{
  "hidden_size": 128,
  "n_experts": 128,
  "d_shared_expert": 0,
  "lr_router": 0.00127,
  "learning_rate": 0.00122,
  "max_steps": 10100
}
Below are experts of layer 4 (counted from 0) of a mixture-of-experts language model. Rows are named router (the router's row for the expert), up (a neuron's input weights, with its number), down (a neuron's output weights, with its number) and show model dimensions 0-127. Each number is 500 + 40 x the weight over its row's rms, rounded and kept within 0 to 999. Numbers have three digits each.
After each expert's rows: a language model's description of what the expert responds to. This comes from a sample of Wikipedia text that the model never trained on.

# expert 3
router:487509466563444492465540521439446544551506534575473520527517459515534523452489481462412591498524474510473453460485425537531507551479569568575529569517518505517541579466421526548487488551491432462469498509492484534478455485538479455536545498492470523497494541505464442484472489581499547425509460498489537506507444471540514473440604527482467547502536532553491464471507449557499486510432
up11:462485484526544484494431514590506516490475428487469450491546489483489487505499531497465512518524485602486537534416606650503544494553519536443525505482476489581540538537479470447452490548456462495528470500482507506465456506450459527500465513475470524523450520472530438481512453417533495585460515506431518503519478516515437483541463503521487450459470533498593542530500477457503562526537
down11:480535529485539483515512519544537573528514473544502507503508499492483549557482503529415477552540507462568481475449421497499538534479565442508532536521483477536508469525475485439491529559468466464514455561541521428589437508516511484517540483562539489457515549510468541538503460472509511446474547450373455473496422467460495460492525428543479479532484553602487519533421507574528497514452
up12:468466574507541504475497485507463449489524536543457487502511517486554557484457432549554478498442464512503491451509497467586560449515511482453464461530523528518541476487482519519540534496409463522480531482457536464570441481509520421576550509495512512522495551478515501454439496535473564512413511518480398548446533493568551508461503570549558568507490532445478586455510472546530512507425
down12:557523539525447514466446532494502459521504490503531369456403569483491494455571546515479529508524492569498524519549483535394517466495580537485507487471503479483514478466460485535518459515603523479475434501487478525520604496550480443474486540516523469565526494435516554460471523506443449461522478551534538500459485504442510510488543459460471518550533491580421531485510441536520509498486
Description: Music credit word-starts

# expert 62
router:457510540554512468516509477535464562423555468491470560499522515533471477514466558539564502478429475541467504479521462485494503553432567546562547544441430473519512435530438492494525500452502506515512500538441543473489507498469600447555514528450543527527519549539472573477573521427532462521479490456496509431527439442520521541505543514487569522472439509523506413477539476421529498506552
up2:517479549487538497392457501468520519492545555485487496471514422525527562528560516497518556495557536527458591444504465512517492482501513483431539492473473490472532480455493462559570523466475440568534556508480532465534431478510475441472467478475455504523544468489525537481455385481500469491506519487599454530539477453498512475550508442460575545440489494441547569525455481573473473501546
down2:513563466515451510478541498583533505504484486472412502531587517466496547505487519526532409486498483491526394522528437519498525517523506502502491449525503449474534479431444450570486516478409515459421521472521546446501518561532506514488579442569519469513438550531450500538531537452517542467511520565484562508522488488500566519560487522468467499497579509493520483521487464407537576539507
up3:504498517496485434506440458478468496520455486538576496492535482550503611526474419526524508528451440500425560508544438489479540520522478541460482429500516436491483466451573475442501515554512513453503477462575460533496527526501523497581500467492552492498510539560494496532458573469518429547561481525485526498480482535412559548505477456461577441526500447498477504450449459550553437496480
down3:477464485567487527460433496476504443464532504489492503466550499504489559471493441546428465483536499456469480571509492511441447519455515571523469566496499530562478535568483476446481486429485502519504483527509473463517488435448377503485536473448484612465495487494499543534523562559550486489463462520538526477475505459535552506404537472498395455533459507533461449511522502577529483463538
Description: Line breaks after headers

# expert 12
router:478476490525486527402468443428567451438520543447420505535520454464511524500505516454475526514539554508490454439434485486515530484570537536449521540573552497463495526552437477416507513483479436451509486453426580517515516458570476472520562525438506455464503484439516476496484510465525474499482584468436496491541477539510580504508499447584527510480548516510480535494518481571556511520506
up10:566461507462514517488507505489509533506418517480471574525439504530402468522546440545514520428412501548538462478512479495483515485479516459557519539501422501448528530439518446481486468486509556534538567455500529517505552528500496461517543531520477462492424533603530590554500444406550431420517511525464500494496496499491515501497472534538536445521490448558443448535455515483532518550471
down10:479542488433466544521494466531462471508501517559453463478569456476558514529450470449446464475434495482442472463482516481489480578505556536524486493429517499471460553474461424566584435429424543550506445518561458495416492466456477503530485478532511466510504523442486484495528499495460466511509427461490525514604442497530479486553558522479519591410539483517513503512450516473520515513466
up11:431505531558497482483484509510486496461475429502494479546433461475471543456554481458468507503473523528432531483556550491533461443456518525516531512515584443534586564479488527533477460521528529578506488473497530435492534526566493504500507517475479474461450555467453496553516501566519544547475557391485485489480543554472524442572539468537437510480447513485601533469556529487452426441508
down11:497535517492457534496522469511523568610534522464471462551484463448512476546462591522458499465516472490515488472489531461415423486450435515569507530430510553474407492444525467468463529524554527527462414527524495530521484523439479465564440433528540500478521487541458444500523418489558487569513508502517472497502515548484530479474520529423518557543482477440426542509449463505458490482498
Description: Biology term onsets

# expert 27
router:473538481527459469556488471524488505520431456476549555480494537543523524556459533465531502487439554497458542477575497510475526478464438447525557483462471472501513506508487493476494500550456490534518418521547482429499530442455479529456551509540433528463509452499463576500551555513583450511529496493531524411491571410476441481486509559457512511421521496428447535491451442538457440428506
up0:532584538553546461477412549545462550504444462541528511470503474560506475500458600520508497458486504445536475462515439549477458480569459485523479446525468518415522466547532560474539530484517503473560494548554517581468507530531514501434411449503529494446462542513485472513531486516475528447424491532518525552545470479513508455420476492530570476524534504476420498447478481455461545532526
down0:487499542535563498506559535532467453502530451508486456608470520482497518475564507553526473523518533513519508548500616493456491495495498492567491565471495481504470470521517536534548487539509452491576512498552548420463564538459518513481580516517509448583512488457478517520574534547538373473493489491502431484487541544498536499517558504533506470516593458585511519568477474489482467491444
up1:543472534487547465451497454508421431498508449538491432515471454535524473468556433567396559498478469499481507487555496428524469459442475506528491465498506560492551608489516523583557486497485462518572469551447506551502457501521489514486480503447435485532477431582468476401479453546523515529472473498470474527510550454502459493462558485487509461467537579459455488481523494505469487506456
down1:498417504459484438479533484520506541518463446569599548530547506526514510537444530517559454485541530460491443527510492487396468474418473451477486478456479451520472529499541434459469505456410505499537516487478520538480529467517416432503425443510453491458497471542460475555468502508521496511565489512483450507529434522501509525454523628487510474484480477457528486514532486529565495474585
Description: Infobox field colons

# expert 63
router:538481454451502450470527503518485544580513495513578424421552488502503449458472559492502470513467477456511483447536561529548520507432553562537421524563474477495500526534537502529531478621503562502581528448482549413530484528443511518421532495487527445535501530448498588477483486516455483499454486419560500550493500493506492464493477487524485457533491477502543526518505494445452570543517
up1:568535495522510535565556508472453551450522441502442511547462459519462465570499488425489467454553496559506525517492468514463520535460461438561462509518510494497572424506413462534512479524510527615514431467483394479464520478481437540538462494500526531487544498473525517514451526536520428494498448551531558500544462495519496473503536433503542489543498517493452407477450521507439471550530
down1:499481482485521507484543512512519515537529550488505423454555501476543557466482529546505420478553505470491493482487550461514537459468558481474540408484503441426497560413510511521481523463477519511491435479434499408487408469539477495489496501559461475530438533510520534483452492474492490532556505473560583523489571496489511541491473541507427509563434530456497495534390534438471563463445
up2:437453562550493520505544469466513469466434525464486522513469507480548513509510490522528558519474503491394503463561499456427542547483491498466488488558532563461471421553469443411537472540450541488468533450532472612488498443493532456500574493528531555496551491534540459586476550479539473519488507463541481489545472511510519523476505520541528494519523443411486554503470544524574412503504
down2:401588516469471489433509400460509500422494548473417489500505500546474470559418547436518503539525522543476580543468449501493518472491550463473592489566511537532516439504516481530490486517525473482538530489536452573478530473515441510506562428485469578492447509556527499514469489525441544526481467498523501520500484470509503469485495521564558508580543444497537452528455455512476508519563
Description: Plural endings

# expert 0
router:451470453496516488515522400437540484477519536487489580521523489541460486440583513437507466467457555492474486471462479566466468463552484530470521539478466413543463509521506471496486521499508427533534508482500546494469490451468532527501546545526559553565531503463480456559446546458530419511494561528551543477496414555460559526551505434529487451453531525460485559536521526552576483527555
up5:491448500460483436489441485471552475476540510480436533486517516492541496533563540456484452484554563500550494483476512502499523479506538483553417517478506501552522590501508495450506533477487519572387551498500531485497499440549553537513474531508445508474415442450538507552485515520489516554435553574539509487457548517541497539554404506468511539450413553461511508493543533486416529560461
down5:452538510526544497510450509432569513477550471499496533538515483480531508459484502480570430480439451481427488527515536509486497556511463536553523522501486485499443553454467498562483482473518488520528463464490514473560537484450574508520462472568517550483564535444462567491541474442509485461486499492494473486633452585523488507520534411557469468531533477470487472471572538552580407506460
up6:486493503507492534490513568484436448414531462528530534511505519504491467472524563453533578521434423604489502419465500505513481557540513541516525502520464530518436432455428535431478523448460533510485528455516536530559515542521541495484517489558430544450478550549501462485481446500444514480557522446475480509457450506528542500544521551510513485473420471545571559467487461481516438534578
down6:533522502572437441454489519482560525496516483490452466489494499514491539488490483571539492560435525514498522511544470462546519550430472460495495474518465453490388486551487528473507394543596492591541548499518501553435470506503509504590560464475433528455459506544483517509419548475491522470495542526504472480541534515467521491541500416560530530502417524488467496541511512458485501488410
Description: Taxonomy list dashes

# expert 28
router:553448520442500554436449503475518535482480552544427528545493526578462559426595535475491551482432419511529515496456493560492450442518458463503428541547483436517530538541536540505553570447478468507486468534538556542563438434546478486565500541537560459484586463499489548466528524505455496493516447536502511485515494533496533472450524484535508495520483477532486468491541520572471544519501
up7:464478505535530498449483460562503522443507538473464497512469450500450506520547458455409444522460481432601424521484509481588505527474507503486540496395563515514483571499511476499479527472504465496489516547491524529482446508451475467465495552415462526530515485483632437446491461494514535492533470446488519619527549523469497453529437568521469499505516513490530481503500488451487569497465
down7:534539547495578506462523552471555515444479440563546505524504541520480542425491478507445449520538521512533455452468498509531509503454520527500494518445497519512533482506543544528466489495517417581495531493494502534483492447518469573479570483556476525509533492531450469495467541573488547551484485567524523468515556460550498528408557497458459513522461539554461468626607515568475543500457
up8:530533450503504452589470479481528501498447513443544489538503514568549497496562456507522525477461528463532487545519488528517457448465558512532586436457514462607464452481461461582445514597566475513522512523494504536530423530515535559531506438501498518469507465482443467578519470503489550490517561439460490523472543525455516446510498556522616535505452440480500553539519497504505484471501
down8:556572496449484491476508517496566456461550496553454521542492435521464550468498539554562501477509535553506467505498499483491517477485483465563551542574520472529514433389397485433523525565423503559529463573524507525517500534452468511485480499519479529439453512465533559514518406493488498480528515449588520454516535529490501500567477435494514492459456482463528505428468490531422454514480
Description: Table cell word starts

# expert 46
router:490521424518492470457492451529575473464522464478535512527545442445539526524494504527478478562471549484446482477524493458450525435467579457470529515509572493479487542563455449428528446485484560555540448439500498448538542475524495504508515567536489491436450498446508529460477557498577475504455572547508474465539540427499518435411525438532573560499515547455490552483463475521482529517469
up4:528483536444541503496491433562519490459476500552513455458532416477503483480491513439546446535568559543525489451452560507549504457466483501528504462542536506505479533471546476580538466554521465466509577556501538437487536507461492445501445501557528432495534529485514484473410506452478516551471567425483570579428551494486476501485515533453513553519510475584449462503417492475479535542499
down4:487455446576514501459512541471535485523521494488494523448522505490522476547528499555497418568538458494448497474512448482539426512466507495518464507476527515625466514529518545537516458562457537451427446501506555468462494515462464462478498523515497520450410503555552513448470502554490544512536550491525522499543559514523463524495486476439485435417472463480558515486483532480374455407463
up5:520570456480487601541524561533546529444514457515496496533527482426522493420510513602524538534568511522560521493480594494471508404496517507441494502506548456554449500552524493513484466476488503486527439480487492463531433510529406429473493517557563453526514462515512487475560519548441516498484549518479529559512540514502502537480554518508460550467507412495460486487560542433448520495466
down5:512509562568489573423526554556496477432443488576468565502473550475548501503514547498483590538540497502435555553452534493507543474444504484431478516473500449470498518548479480423525545511428434520493432518427482487513511478466517553472479478501486554535506500445525521477512583430508455551518483504491594458572456528485431529581543496508527481459483495480505496493504520556527547521499
Description: Infobox field labels

# expert 51
router:547531485497457510488460524552492538484546504527425492492526543457461441490605528454494526533510508483592494520454535540538573465569508467538448472527504513526539554469437543548503456528481518491544499494583542501432468528469514504488425510548563433510530495546535553491480533455501577474504565517445480574549583478467488453507500573560453554484486502486521463544511511526436512559467
up3:456492406565497508515493453499517520483466499465435565496531534448584486527517496501449566482484508463544470518518494496596539532501454544569531565511549545484452436612478522533488453509500533526423543483462476504489474441545518452567575431515490435460510529487549492523428524499448498504512544501473538526583528464494456517552436529475538461500507439523526541484514477547525500548466
down3:526526489586434468543508464463524512500550540493439540518513486465552425532486448488533464484454543480467546559450493487463462519487408490544474566545508405488562466472519466512566517461468520591475460520460496491429503455437481468466516495502558484478488481497585542504478494460533537530511494535454418540471443524621532584518483500461489473505529485524490495500524456432533514542515
up4:462489439471472497475489505559495531489545477460492484496491474443423464496487417461440548459515506526481419511500519572562498543404470536542490513562476522489522449430466509491492535578517558432422539478492514400462531544489525548548549517481481505481428460462553585489539553479470462570552454508553533525506474485518449501541425497461496480539532468453511506566462485500477522521497
down4:479512420505509454521566484437498493544530557454528485458496495429423529518422523487556502413438435441579438460565468599487452553496446533477435512425423517510559427454499504461530495533544517554510473518440506473505527506499524476496449493459514501485499411497507544514490492458508568489467490515464516499449586493513505507502427459537510518467542529488469491476501495461453491530479
Description: Verb onset pieces